Experts of a small language model.
Training: 716M tokens, 5466 steps.
Below are experts of layer 6 (counted from 0) of a mixture-of-experts language model. Rows are named down (a neuron's output weights, with its number) and show model dimensions 0-127. Each number is 200 + 40 x the weight over its row's rms, rounded and kept within 0 to 999.
Before each expert's rows: "comes before" lists some tokens at least twice as common just after its tokens as in all text. This comes from a sample of Wikipedia text that the model never trained on. Tokens count by the router's weight.

# expert 51
comes before: " the", " 19", " a", " his", "ten", " 18"
down0,230,177,213,262,278,227,208,236,313,188,265,171,235,222,172,221,207,162,183,150,153,207,159,186,172,209,287,118,220,177,114,228,198,232,236,246,209,149,178,223,191,142,269,177,193,193,220,159,86,143,244,217,264,175,207,219,197,226,194,233,242,183,172,237,238,168,247,215,177,181,161,169,192,263,142,183,150,241,215,208,262,159,204,226,168,166,159,186,132,236,168,158,215,179,204,175,129,214,151,271,210,225,205,165,156,196,221,160,221,224,178,181,216,226,199,128,137,252,146,218,198,191,143,220,257,223,236,256
down1,192,230,147,193,156,201,191,194,214,127,213,200,151,201,145,206,163,162,204,174,200,224,264,154,143,184,207,202,258,231,161,228,207,243,184,199,148,286,149,173,130,191,245,137,188,169,244,173,171,196,269,147,174,209,202,119,269,208,212,209,193,239,237,193,157,185,180,239,198,222,138,190,148,181,151,167,222,291,232,174,217,194,192,249,151,193,250,236,188,185,240,236,264,213,170,157,230,170,184,105,192,232,178,235,171,215,156,242,247,241,177,169,214,226,178,174,87,216,193,114,182,239,189,309,225,131,241,230
down2,206,200,225,289,261,206,247,240,196,125,228,225,243,151,157,209,219,224,208,244,210,189,217,173,208,203,178,202,269,199,160,215,186,253,216,135,228,233,241,203,186,250,195,162,257,189,177,187,203,192,126,129,218,150,185,156,231,207,209,225,249,163,157,184,174,229,124,217,188,253,183,203,181,212,201,224,249,286,203,268,246,219,247,119,304,281,256,209,214,204,214,261,226,247,153,157,199,235,228,207,258,282,234,166,151,199,171,220,227,229,200,117,165,255,170,266,130,195,153,237,240,243,161,212,223,154,199,182
down3,178,145,179,172,105,208,185,109,85,219,195,241,245,230,226,184,212,185,182,163,255,147,175,175,155,214,226,228,235,207,259,248,206,205,167,232,211,277,184,159,228,191,205,245,242,169,240,136,218,184,247,208,142,199,143,236,222,194,210,231,177,219,243,73,258,222,275,170,250,136,229,181,211,157,226,236,198,159,205,243,236,216,181,194,151,226,255,217,201,221,218,161,158,246,153,130,192,111,233,204,172,175,209,197,241,173,277,167,251,258,207,220,213,199,140,219,156,166,188,142,223,144,163,224,202,214,171,203
down4,230,231,200,178,152,172,126,206,120,132,201,255,247,279,131,209,272,124,158,220,185,181,218,227,237,186,183,227,189,271,246,212,165,236,185,159,285,157,232,201,193,218,170,250,227,224,192,238,144,238,178,326,164,204,115,149,191,233,223,209,227,182,168,233,185,246,235,225,166,229,242,302,186,177,183,155,188,217,186,255,252,232,281,202,224,204,244,177,180,220,174,241,167,198,244,188,127,143,181,184,220,163,248,187,222,213,184,223,193,152,175,120,203,161,267,219,233,182,211,182,172,240,204,213,245,231,205,232
down5,199,157,164,203,213,193,307,217,202,185,228,162,175,221,208,200,227,154,254,224,205,228,215,157,235,213,224,197,236,140,251,204,183,283,125,225,155,235,154,209,134,200,194,155,191,148,202,226,218,251,225,204,221,220,242,220,234,228,162,296,305,189,284,227,165,170,143,156,235,198,122,239,146,184,241,197,234,196,186,211,131,167,251,215,245,154,232,165,254,206,229,147,296,210,247,98,128,189,170,233,169,193,209,206,173,152,150,186,140,166,213,158,177,210,135,216,195,209,201,175,155,178,184,267,196,215,224,206
down6,201,214,201,185,156,127,177,197,244,205,209,236,176,192,138,242,216,196,158,228,207,281,189,214,186,182,155,226,211,239,199,204,195,229,163,211,260,211,126,197,227,162,227,187,197,249,227,254,204,198,264,226,212,208,181,244,207,294,240,201,209,201,142,300,292,205,92,213,264,142,185,222,163,216,205,285,237,238,197,163,234,230,288,252,212,208,272,234,177,239,234,138,135,155,221,278,175,200,211,193,162,219,238,184,200,182,213,209,154,163,238,275,175,207,135,268,201,221,206,190,155,143,214,223,262,157,150,216
down7,148,238,206,170,216,172,213,197,274,204,290,167,96,164,222,262,235,169,146,189,194,255,186,169,238,179,186,229,210,166,199,181,162,150,244,158,180,206,204,157,177,183,174,227,182,147,168,209,171,269,154,184,168,300,169,205,168,247,170,210,234,181,186,243,129,248,205,276,194,229,158,113,241,173,136,212,161,185,163,175,166,174,220,166,217,217,136,172,229,173,196,166,230,101,169,143,181,216,218,265,242,183,237,176,199,141,258,172,240,174,125,163,197,241,199,222,215,189,203,131,175,125,230,278,178,189,238,193

# expert 35
comes before: "s", "as", "w", "land", "n", "st"
down0,142,179,211,183,203,213,186,130,136,136,181,210,250,148,212,258,194,199,119,174,197,244,222,189,163,247,195,279,161,212,176,211,207,169,172,275,219,150,151,166,176,225,199,200,169,187,239,181,154,192,298,248,166,219,219,179,139,172,194,253,143,148,218,222,159,196,168,205,228,258,219,138,211,107,129,215,225,198,214,283,174,218,162,246,130,173,194,230,180,175,208,215,170,202,234,109,217,197,174,268,194,182,118,206,249,166,233,117,221,205,281,230,185,242,182,246,202,276,247,209,216,226,242,224,239,175,216,164
down1,189,209,181,247,213,274,181,245,247,181,193,209,184,179,155,213,144,241,195,202,234,238,211,177,213,171,231,255,164,248,258,198,232,118,240,240,190,216,185,223,191,286,256,219,223,242,212,238,170,184,207,185,176,210,211,251,199,300,206,105,203,146,199,251,200,193,243,200,234,234,171,179,175,176,212,140,200,203,133,237,48,193,178,274,209,199,117,201,226,282,202,200,159,202,162,221,164,177,111,225,187,132,199,241,201,184,245,158,167,147,228,247,172,216,220,235,174,202,228,206,239,240,246,182,206,257,156,277
down2,223,143,170,165,197,197,224,247,174,217,171,206,154,225,190,224,227,270,190,182,231,122,163,203,192,242,196,151,193,195,243,213,261,239,257,214,216,198,216,183,201,158,261,145,174,243,219,154,249,231,224,120,198,191,171,148,219,210,220,177,172,152,271,237,217,202,146,134,203,222,212,224,175,186,257,210,140,208,177,257,193,190,185,236,159,168,184,199,208,185,253,211,250,199,197,182,208,299,191,210,147,215,224,235,95,329,224,265,170,129,95,197,204,189,210,294,174,149,252,149,176,190,223,151,193,209,201,276
down3,115,155,259,208,145,245,263,215,263,193,268,173,270,163,155,246,205,162,174,171,220,219,188,174,235,184,196,201,227,201,212,252,306,141,226,212,124,211,211,142,158,212,249,228,179,217,226,167,192,187,209,211,149,174,176,115,178,170,240,227,254,146,236,202,215,233,202,181,192,214,276,234,168,149,202,130,209,201,179,183,190,285,218,179,165,221,160,266,115,165,227,203,266,156,228,167,147,221,220,192,209,205,175,251,169,253,186,145,172,152,187,181,176,203,93,175,161,173,202,206,213,165,197,161,155,213,277,261
down4,189,187,161,126,187,181,220,189,140,243,156,237,263,238,154,217,182,144,192,238,200,227,221,201,174,148,206,163,233,191,207,235,248,211,194,133,241,174,210,291,186,180,239,141,187,183,180,225,293,263,198,158,225,191,160,137,215,284,168,174,209,169,177,201,206,201,198,234,172,164,259,241,240,122,163,233,200,239,241,158,63,186,188,170,201,199,92,182,228,222,162,195,177,195,228,250,223,211,190,266,173,244,250,139,231,207,141,157,238,237,255,161,233,241,207,185,244,218,127,195,173,143,229,181,239,174,169,241
down5,155,97,236,179,166,253,242,196,240,158,202,124,233,209,148,174,187,170,205,240,169,209,216,253,116,208,219,223,170,185,187,186,214,199,237,143,241,217,219,188,151,177,210,156,288,213,209,200,165,156,222,178,221,172,172,220,186,204,176,159,231,206,164,243,203,215,246,225,244,141,226,241,224,221,255,247,83,195,147,136,205,118,112,206,282,187,216,226,178,215,161,148,207,226,236,139,134,235,192,206,242,138,169,261,181,195,199,197,180,102,194,154,164,158,213,254,213,189,149,189,209,197,219,261,178,208,285,226
down6,183,223,167,222,200,142,212,115,161,234,226,201,131,249,163,151,245,204,160,209,194,175,218,233,176,171,160,167,228,119,202,227,198,232,199,257,123,196,280,223,224,183,174,140,184,210,226,225,204,219,228,224,281,231,194,215,184,169,190,207,203,177,286,169,222,210,129,176,190,173,228,189,201,160,214,121,163,210,179,197,279,192,249,169,205,141,129,251,189,186,240,244,185,180,230,148,183,278,165,229,142,185,256,190,149,213,157,202,252,184,162,194,182,153,232,262,173,239,239,211,276,185,136,154,250,65,217,198
down7,220,212,201,189,214,181,183,245,173,229,212,130,194,289,291,218,303,238,200,165,178,251,170,212,168,219,200,212,173,159,204,264,240,223,179,139,181,144,135,148,160,203,191,193,213,151,164,224,254,223,173,213,141,152,178,235,240,202,195,223,189,201,221,165,188,218,195,162,246,169,165,300,178,180,166,214,143,284,168,198,183,135,183,211,124,223,163,139,151,241,163,200,174,197,181,286,306,208,175,190,119,212,235,271,226,194,220,163,200,226,217,197,152,121,233,153,170,179,224,259,198,172,229,199,219,236,134,176

# expert 54
comes before: "s", "d", "or", "t", "ation", "ent"
down0,159,207,151,252,162,185,187,170,172,221,179,249,168,201,259,204,234,194,213,122,208,163,237,248,238,150,197,180,252,139,152,216,286,132,237,181,114,155,163,172,187,177,208,215,215,216,132,221,159,252,165,195,226,184,204,234,215,196,177,275,250,169,243,165,188,224,205,170,319,190,254,202,141,184,265,129,189,241,156,185,159,238,123,162,122,257,227,150,256,142,196,200,151,219,279,174,208,189,251,163,205,186,261,163,197,174,214,208,209,205,191,166,171,125,173,207,253,159,160,205,166,213,240,206,257,159,204,205
down1,209,211,234,167,152,186,191,164,110,187,230,220,172,139,264,220,248,214,272,266,179,202,216,273,194,203,164,181,202,230,197,214,210,224,209,223,115,227,212,135,195,220,227,164,132,194,224,214,206,189,243,188,272,176,280,176,144,184,177,204,135,229,221,226,261,173,244,264,193,226,215,177,226,170,206,281,245,258,157,239,203,239,166,216,166,241,191,163,242,252,288,220,183,139,200,242,186,240,207,140,166,245,126,172,201,227,121,222,141,190,158,159,194,195,108,193,132,171,179,154,161,214,277,208,175,183,144,177
down2,181,210,215,193,161,243,175,261,165,275,200,141,198,180,238,189,263,204,196,213,233,168,203,172,205,197,215,210,139,230,238,210,183,129,200,215,234,210,262,258,248,207,111,197,194,229,284,259,305,212,152,139,189,133,259,180,243,210,243,161,145,184,200,194,200,234,131,227,186,191,211,192,132,204,227,238,186,137,187,191,209,242,210,209,87,250,202,144,255,177,217,198,231,316,211,192,197,197,187,210,191,174,241,177,200,214,220,234,240,220,221,187,187,260,170,92,147,185,269,176,227,200,218,214,244,260,240,250
down3,265,235,219,196,186,236,215,222,198,123,213,174,244,186,186,182,210,226,178,236,190,167,262,212,141,184,219,206,169,221,184,193,88,135,181,241,197,165,198,179,123,164,221,172,157,188,211,196,132,200,176,183,205,182,168,281,190,167,252,200,142,252,208,227,246,207,208,253,140,245,271,192,212,206,180,227,155,155,249,221,155,205,197,140,234,101,149,258,189,232,155,135,192,215,211,179,172,249,237,192,155,194,184,235,191,167,246,198,214,252,278,223,190,205,244,100,95,157,208,204,149,109,160,235,210,168,231,242
down4,165,114,221,238,214,182,137,206,234,255,182,182,194,209,187,206,185,202,253,192,281,156,202,171,218,243,199,175,142,171,276,216,186,184,219,215,225,163,220,169,181,209,139,162,233,212,182,152,192,135,208,121,194,218,79,141,218,198,275,136,206,159,205,279,189,233,192,214,185,196,219,207,157,157,187,169,213,159,148,156,212,135,178,231,174,192,218,215,239,171,198,255,262,262,201,188,146,240,153,153,212,124,231,185,166,205,152,181,218,305,114,225,150,208,178,204,285,180,235,171,231,216,281,245,177,248,204,217
down5,198,255,237,189,245,201,154,173,181,227,235,227,164,176,190,210,233,186,214,114,202,132,207,276,184,189,254,224,249,188,220,220,169,226,161,181,216,163,259,201,208,221,166,218,256,260,227,134,129,126,173,157,162,154,183,150,167,226,93,162,186,176,186,154,236,199,150,189,211,310,147,228,288,219,190,256,282,171,202,213,243,215,102,226,209,223,206,199,201,155,227,222,227,197,231,220,266,182,227,175,245,161,191,211,165,291,236,234,123,170,279,239,242,198,206,164,268,201,187,215,229,192,180,210,231,216,180,187
down6,185,245,185,155,176,220,127,149,230,146,214,184,214,208,238,102,172,174,252,170,270,172,206,228,221,201,203,189,139,188,270,180,202,172,237,243,158,116,223,97,217,268,224,226,238,243,231,191,88,219,265,259,212,205,206,282,150,245,211,216,247,193,191,163,207,180,211,177,251,238,240,191,128,240,237,287,231,196,203,205,162,209,243,182,220,191,144,210,138,199,190,195,191,204,188,235,210,198,214,247,207,221,141,241,218,150,217,189,257,229,194,174,133,287,224,238,265,226,215,196,139,258,188,200,236,218,204,255
down7,246,302,222,199,167,181,236,141,211,191,172,92,178,189,111,169,252,161,160,224,186,228,210,202,240,135,214,203,162,177,247,162,165,210,150,194,236,194,203,147,149,195,187,244,196,158,130,209,100,268,184,224,169,170,218,218,185,131,243,208,223,224,231,248,242,187,153,252,229,201,293,185,235,182,143,171,169,247,237,169,155,149,195,177,135,198,187,262,176,242,172,177,268,198,163,205,243,190,184,216,208,139,151,205,228,138,173,225,162,222,210,157,186,210,216,144,233,182,222,154,210,174,221,145,138,240,143,274

# expert 9
comes before: " and", " the", " which", " but", " he", " who"
down0,83,225,163,135,179,247,181,207,190,251,216,217,162,239,218,121,223,176,255,249,183,227,259,232,169,170,200,169,196,201,161,191,235,131,189,236,227,251,198,203,126,206,224,295,215,196,145,227,218,271,225,186,248,220,152,136,195,269,260,279,240,190,173,211,233,175,198,170,185,223,181,216,166,247,146,268,260,176,210,180,246,296,221,246,218,254,228,229,136,169,257,243,198,144,196,192,189,192,220,241,219,152,188,175,218,151,202,246,221,182,164,257,210,215,139,235,194,228,232,200,230,129,228,223,253,264,235,186
down1,170,204,152,165,183,325,216,229,180,236,198,153,152,224,240,175,102,106,147,194,162,213,209,198,215,142,210,174,190,176,134,214,231,160,242,297,180,219,267,214,231,226,225,132,219,261,206,220,231,225,241,249,215,206,151,220,253,176,185,195,213,159,221,256,182,226,186,149,188,236,165,161,228,219,248,137,192,172,223,166,179,200,218,176,283,243,138,190,258,211,144,230,179,199,260,181,259,255,224,198,209,187,279,199,171,234,243,280,210,240,253,206,213,208,261,156,196,215,208,140,194,269,203,177,208,219,157,262
down2,185,206,148,166,212,186,193,147,228,241,173,235,159,189,186,210,201,159,253,172,234,219,239,229,242,219,180,157,150,230,187,163,301,183,231,178,249,132,163,243,125,215,240,188,240,268,185,232,182,274,166,173,242,163,203,195,211,255,181,225,121,190,104,251,185,172,214,158,171,282,184,212,143,202,224,192,176,275,148,274,210,149,254,252,181,124,167,177,205,193,182,250,190,150,235,183,241,244,205,172,243,224,189,168,249,255,163,137,248,186,200,156,182,158,273,149,202,220,168,160,235,198,173,161,178,200,291,227
down3,195,220,184,214,143,189,206,142,151,199,109,222,189,212,232,178,213,189,262,229,251,180,149,154,256,209,200,141,207,103,218,198,233,248,159,195,163,164,161,185,172,160,241,218,207,206,212,116,180,206,202,192,155,151,218,181,237,251,252,236,166,238,162,186,200,143,252,231,205,166,73,194,164,199,210,138,192,169,159,155,236,144,245,209,253,201,232,196,253,192,247,123,180,162,193,146,213,283,235,153,197,266,207,142,229,195,203,153,189,185,240,230,253,191,130,240,166,165,171,219,148,173,195,100,145,194,192,161
down4,185,235,229,161,214,227,223,210,177,325,244,166,221,200,197,209,208,218,192,181,165,131,217,207,224,274,229,261,214,217,148,179,224,182,202,210,269,185,133,190,255,102,191,180,219,161,263,211,257,161,141,134,121,210,199,209,204,178,141,223,159,134,128,238,310,156,146,207,247,180,226,167,253,201,210,160,212,172,224,193,196,291,228,180,222,191,193,198,205,258,211,226,258,208,146,165,213,264,181,261,199,246,178,203,175,204,170,195,211,182,126,178,210,177,248,240,168,260,189,190,247,125,194,189,223,123,224,197
down5,191,170,226,162,158,210,212,261,238,256,191,203,168,212,214,180,184,142,246,206,201,231,225,240,277,188,134,213,250,248,150,177,236,202,197,122,186,226,210,204,177,219,161,211,95,156,260,245,141,143,263,233,178,235,155,248,193,175,205,169,276,162,168,239,131,219,179,227,261,161,194,192,145,194,269,254,105,160,152,224,228,232,279,245,186,203,252,199,262,207,172,249,194,234,125,167,241,182,213,172,182,223,239,187,156,278,208,186,212,214,159,219,168,247,173,160,226,202,279,242,180,226,165,243,237,207,146,225
down6,187,210,167,194,225,260,233,212,312,180,248,239,212,148,182,257,254,144,197,210,187,232,170,231,183,210,236,129,166,159,224,262,242,128,159,177,179,131,198,205,197,141,174,239,293,194,218,128,212,192,161,196,165,226,159,196,237,169,231,214,175,252,209,258,200,216,146,174,199,258,187,209,222,213,185,148,192,225,148,263,137,149,140,227,210,192,160,189,197,225,114,238,279,240,151,189,211,170,188,127,204,116,189,102,254,180,164,185,201,194,200,213,198,165,239,195,189,245,151,236,244,194,240,246,240,272,227,226
down7,160,250,141,167,234,271,236,178,230,215,178,171,235,166,178,156,196,179,281,150,130,190,157,205,204,157,237,185,203,166,158,145,195,235,242,249,165,160,248,281,211,175,268,172,128,189,185,211,173,194,234,148,222,145,186,194,219,178,269,279,167,239,201,162,215,167,130,249,143,199,117,235,195,235,153,192,187,161,242,208,226,196,260,200,220,186,232,156,248,114,145,165,250,242,206,174,209,225,251,250,180,184,210,212,188,144,195,218,219,267,206,269,214,251,261,149,150,202,216,186,138,277,230,212,155,168,245,218

# expert 33
comes before: " the", " a", " be", " ", " his", " an"
down0,245,213,293,176,215,193,189,243,171,152,170,169,244,217,239,238,227,146,176,213,217,226,226,141,200,254,266,138,216,181,234,181,233,217,188,208,247,151,235,191,217,208,241,185,156,220,174,163,174,132,188,150,125,188,223,256,184,150,188,233,184,252,216,157,219,203,171,290,131,134,220,275,180,271,228,123,263,153,212,216,192,154,244,226,223,198,172,187,165,254,206,198,205,242,145,274,135,175,201,164,208,225,206,173,171,279,201,203,228,132,198,229,233,171,264,223,218,239,158,211,220,218,255,111,183,173,155,288
down1,265,223,203,170,222,160,193,262,235,181,189,203,212,208,113,244,130,203,227,209,208,204,254,178,181,186,174,246,229,134,180,231,236,241,229,149,210,222,222,191,149,238,191,190,202,165,243,207,242,189,142,194,194,297,154,184,195,233,294,250,162,242,216,213,257,230,185,159,249,180,248,242,211,183,241,222,301,223,208,188,187,242,196,192,164,260,120,218,217,272,227,208,236,211,240,159,229,205,219,155,266,160,120,166,152,135,191,257,181,218,115,252,133,206,224,201,234,233,175,244,237,86,195,185,174,182,182,209
down2,230,224,230,251,251,250,153,179,240,185,213,196,176,163,187,222,229,211,227,234,209,216,231,290,177,262,232,185,144,152,113,211,250,203,288,147,278,155,149,203,234,271,138,215,193,242,202,214,165,199,133,190,152,188,186,160,189,214,319,228,225,239,120,175,260,212,170,246,142,192,260,216,253,214,180,228,226,262,198,139,213,175,166,157,162,226,130,174,231,184,161,181,239,221,223,188,229,205,188,238,265,212,236,208,163,179,205,214,153,155,259,227,140,182,204,221,230,188,219,188,282,188,142,202,213,268,240,220
down3,191,239,187,212,172,166,173,200,193,153,250,171,243,245,224,255,192,186,170,232,273,152,169,211,206,241,231,234,166,169,242,149,164,237,100,211,245,209,265,167,167,203,152,251,217,183,275,197,170,158,196,112,192,204,228,227,221,159,180,249,201,286,156,183,175,175,268,229,226,161,181,176,248,177,199,193,206,213,213,241,168,205,152,236,212,174,189,120,220,212,188,258,170,174,253,101,158,165,245,165,245,142,218,242,179,119,142,202,173,203,195,287,133,205,155,185,173,205,256,256,175,141,153,234,150,137,172,166
down4,150,228,140,204,192,194,219,132,179,193,182,183,207,263,222,185,223,208,179,161,234,235,266,154,108,167,233,210,162,227,230,135,132,93,227,251,125,210,213,210,190,231,169,162,192,196,185,221,226,188,169,210,206,152,229,165,230,247,143,171,195,248,182,200,242,260,305,203,155,185,100,260,209,245,191,229,153,198,259,172,117,202,244,186,201,112,170,183,193,148,153,260,155,220,175,160,209,188,192,256,193,191,195,168,213,246,147,224,250,167,263,255,212,204,155,151,258,183,187,225,147,188,226,236,224,151,212,174
down5,184,143,241,165,194,208,159,228,256,208,171,290,245,165,147,172,217,168,190,201,184,171,177,161,152,214,165,228,265,136,227,208,280,132,186,261,232,256,158,222,200,179,199,264,233,262,211,144,232,193,228,201,244,188,119,257,176,246,157,209,197,154,225,151,186,329,166,196,168,247,234,171,165,276,283,195,152,148,240,230,204,245,166,160,242,225,258,222,235,254,185,247,191,176,137,166,135,236,195,239,221,160,199,187,184,266,210,244,224,230,203,158,165,182,180,245,211,209,168,201,154,216,211,256,172,196,181,244
down6,256,212,269,223,230,164,132,198,158,230,256,169,219,231,252,171,200,196,138,198,279,218,193,180,216,244,234,253,227,164,220,206,251,121,191,213,268,248,192,211,192,202,126,210,209,126,190,208,219,182,209,145,174,93,164,260,144,214,242,130,169,129,191,235,234,258,193,201,227,231,147,149,188,190,216,144,203,284,193,197,254,159,161,238,190,186,191,145,217,275,153,240,188,157,266,232,185,166,162,215,237,176,290,204,216,259,154,233,186,199,215,237,241,211,143,197,188,238,118,175,218,198,233,253,218,194,168,175
down7,264,193,197,152,214,234,186,188,256,160,198,180,192,236,205,187,249,269,223,216,157,214,225,159,160,274,161,206,143,129,205,175,186,161,180,254,250,199,209,186,269,254,245,204,220,261,142,173,227,208,223,220,278,185,187,254,138,222,204,225,186,218,199,231,239,194,231,130,213,226,285,199,188,306,223,192,231,247,243,128,195,102,256,267,182,180,204,219,235,221,137,193,196,248,192,191,220,132,219,205,172,151,141,203,201,313,202,105,220,176,218,221,175,251,166,202,199,202,176,197,208,228,215,157,167,118,233,218

# expert 39
comes before: "t", "s", "ce", "a", "n", "st"
down0,191,228,248,220,125,228,274,274,261,219,198,204,152,220,237,122,216,238,134,161,211,260,251,152,191,228,170,240,298,131,176,244,153,195,158,227,200,277,191,277,161,191,192,163,217,188,160,207,243,224,160,212,228,188,248,215,219,247,169,225,165,200,211,259,191,176,214,217,184,196,186,252,129,165,186,279,196,198,142,175,222,193,208,230,218,258,216,153,245,253,130,193,233,242,239,169,259,187,158,187,197,199,226,248,240,196,236,143,210,198,207,137,197,177,258,231,196,218,271,223,258,254,273,204,273,200,147,163
down1,227,181,216,170,279,178,77,227,204,167,182,224,144,219,153,261,267,167,176,132,174,178,213,191,179,270,215,158,213,224,194,223,140,211,191,264,234,182,257,226,255,182,203,171,200,167,201,248,245,192,194,173,150,204,130,281,193,213,193,211,142,212,209,172,227,170,168,161,178,234,206,230,229,210,173,197,200,225,101,190,111,201,130,169,218,159,183,210,170,194,214,288,232,201,233,124,238,190,254,113,205,165,192,220,164,150,265,169,266,199,256,122,156,236,216,212,165,249,216,174,195,163,186,243,212,246,239,158
down2,280,208,203,143,174,220,264,150,171,82,209,218,128,171,229,234,227,224,241,197,198,211,175,226,199,226,268,235,131,269,245,183,157,174,226,230,183,170,178,247,183,274,192,197,148,211,186,158,247,159,129,197,243,173,215,193,160,227,185,157,249,215,235,184,182,169,210,265,265,182,149,150,218,212,174,200,271,142,174,183,119,141,194,216,220,255,153,218,203,216,173,164,189,249,171,237,127,177,246,200,178,232,206,240,209,187,258,129,247,237,126,214,206,177,181,208,224,184,224,258,96,227,154,211,153,221,230,237
down3,168,167,135,154,235,209,184,201,225,222,151,106,218,200,150,209,175,176,213,181,145,197,162,180,197,153,203,186,212,210,176,224,211,226,259,133,256,202,201,236,208,198,187,160,201,182,237,244,144,228,146,126,234,229,221,140,183,186,244,137,171,180,219,246,141,207,191,203,213,295,185,298,232,163,305,175,190,227,224,173,181,215,170,160,241,190,230,156,222,235,221,219,232,200,132,207,253,303,144,174,222,247,152,217,163,130,108,167,208,193,222,162,162,188,142,197,159,192,198,215,133,262,138,152,151,234,241,216
down4,195,198,188,220,204,160,279,216,140,238,180,137,211,180,255,256,150,200,287,248,156,175,172,227,175,170,169,185,202,136,273,213,265,245,153,239,163,132,233,190,196,151,272,160,251,225,231,195,136,169,228,139,272,205,172,335,208,130,228,183,160,163,284,187,213,183,202,213,195,162,190,147,225,257,247,135,221,189,204,154,163,193,161,238,205,275,183,228,211,130,208,172,212,159,212,184,193,213,158,166,177,225,260,203,230,229,182,208,272,178,219,212,206,258,209,161,229,212,221,250,187,160,141,216,222,187,247,203
down5,130,166,201,135,155,211,255,214,235,303,240,260,202,203,190,197,154,196,151,155,217,214,142,225,185,225,143,184,202,160,192,209,224,168,222,197,179,183,152,143,126,164,201,203,257,178,167,163,176,257,305,216,230,120,189,191,181,266,179,229,254,158,164,204,199,249,231,218,207,135,232,233,246,156,182,177,219,87,241,180,213,241,187,205,295,227,127,218,254,171,215,190,179,231,231,195,223,203,168,256,148,214,180,253,262,145,235,166,146,195,148,210,211,262,183,167,173,201,182,185,252,178,217,221,196,269,141,202
down6,222,252,182,229,260,184,215,159,262,192,204,224,239,189,106,164,162,165,237,243,201,212,183,183,226,174,153,226,214,184,187,193,250,265,140,209,192,136,185,229,235,170,187,202,166,178,142,208,281,148,201,199,190,213,219,175,187,242,186,272,245,133,185,249,220,230,192,227,158,237,213,190,242,261,185,227,238,254,257,177,187,107,325,221,194,183,199,168,158,210,137,222,224,179,254,190,206,151,150,241,144,165,180,214,152,175,163,262,206,227,193,195,213,243,192,189,226,196,219,200,139,72,136,238,284,186,252,222
down7,181,172,320,172,163,296,175,198,197,287,183,258,265,184,187,168,152,220,235,208,155,203,177,172,199,279,209,171,174,246,150,206,199,210,249,198,179,175,161,177,214,150,232,218,252,113,228,196,234,217,195,161,160,179,161,244,208,151,92,159,192,222,182,186,197,134,260,168,190,176,155,195,167,204,256,173,182,276,196,206,204,165,257,197,227,169,254,165,198,234,183,279,216,298,134,185,117,229,260,201,221,228,208,193,185,177,157,183,234,152,165,191,211,178,166,215,217,230,232,201,114,222,213,268,231,206,233,201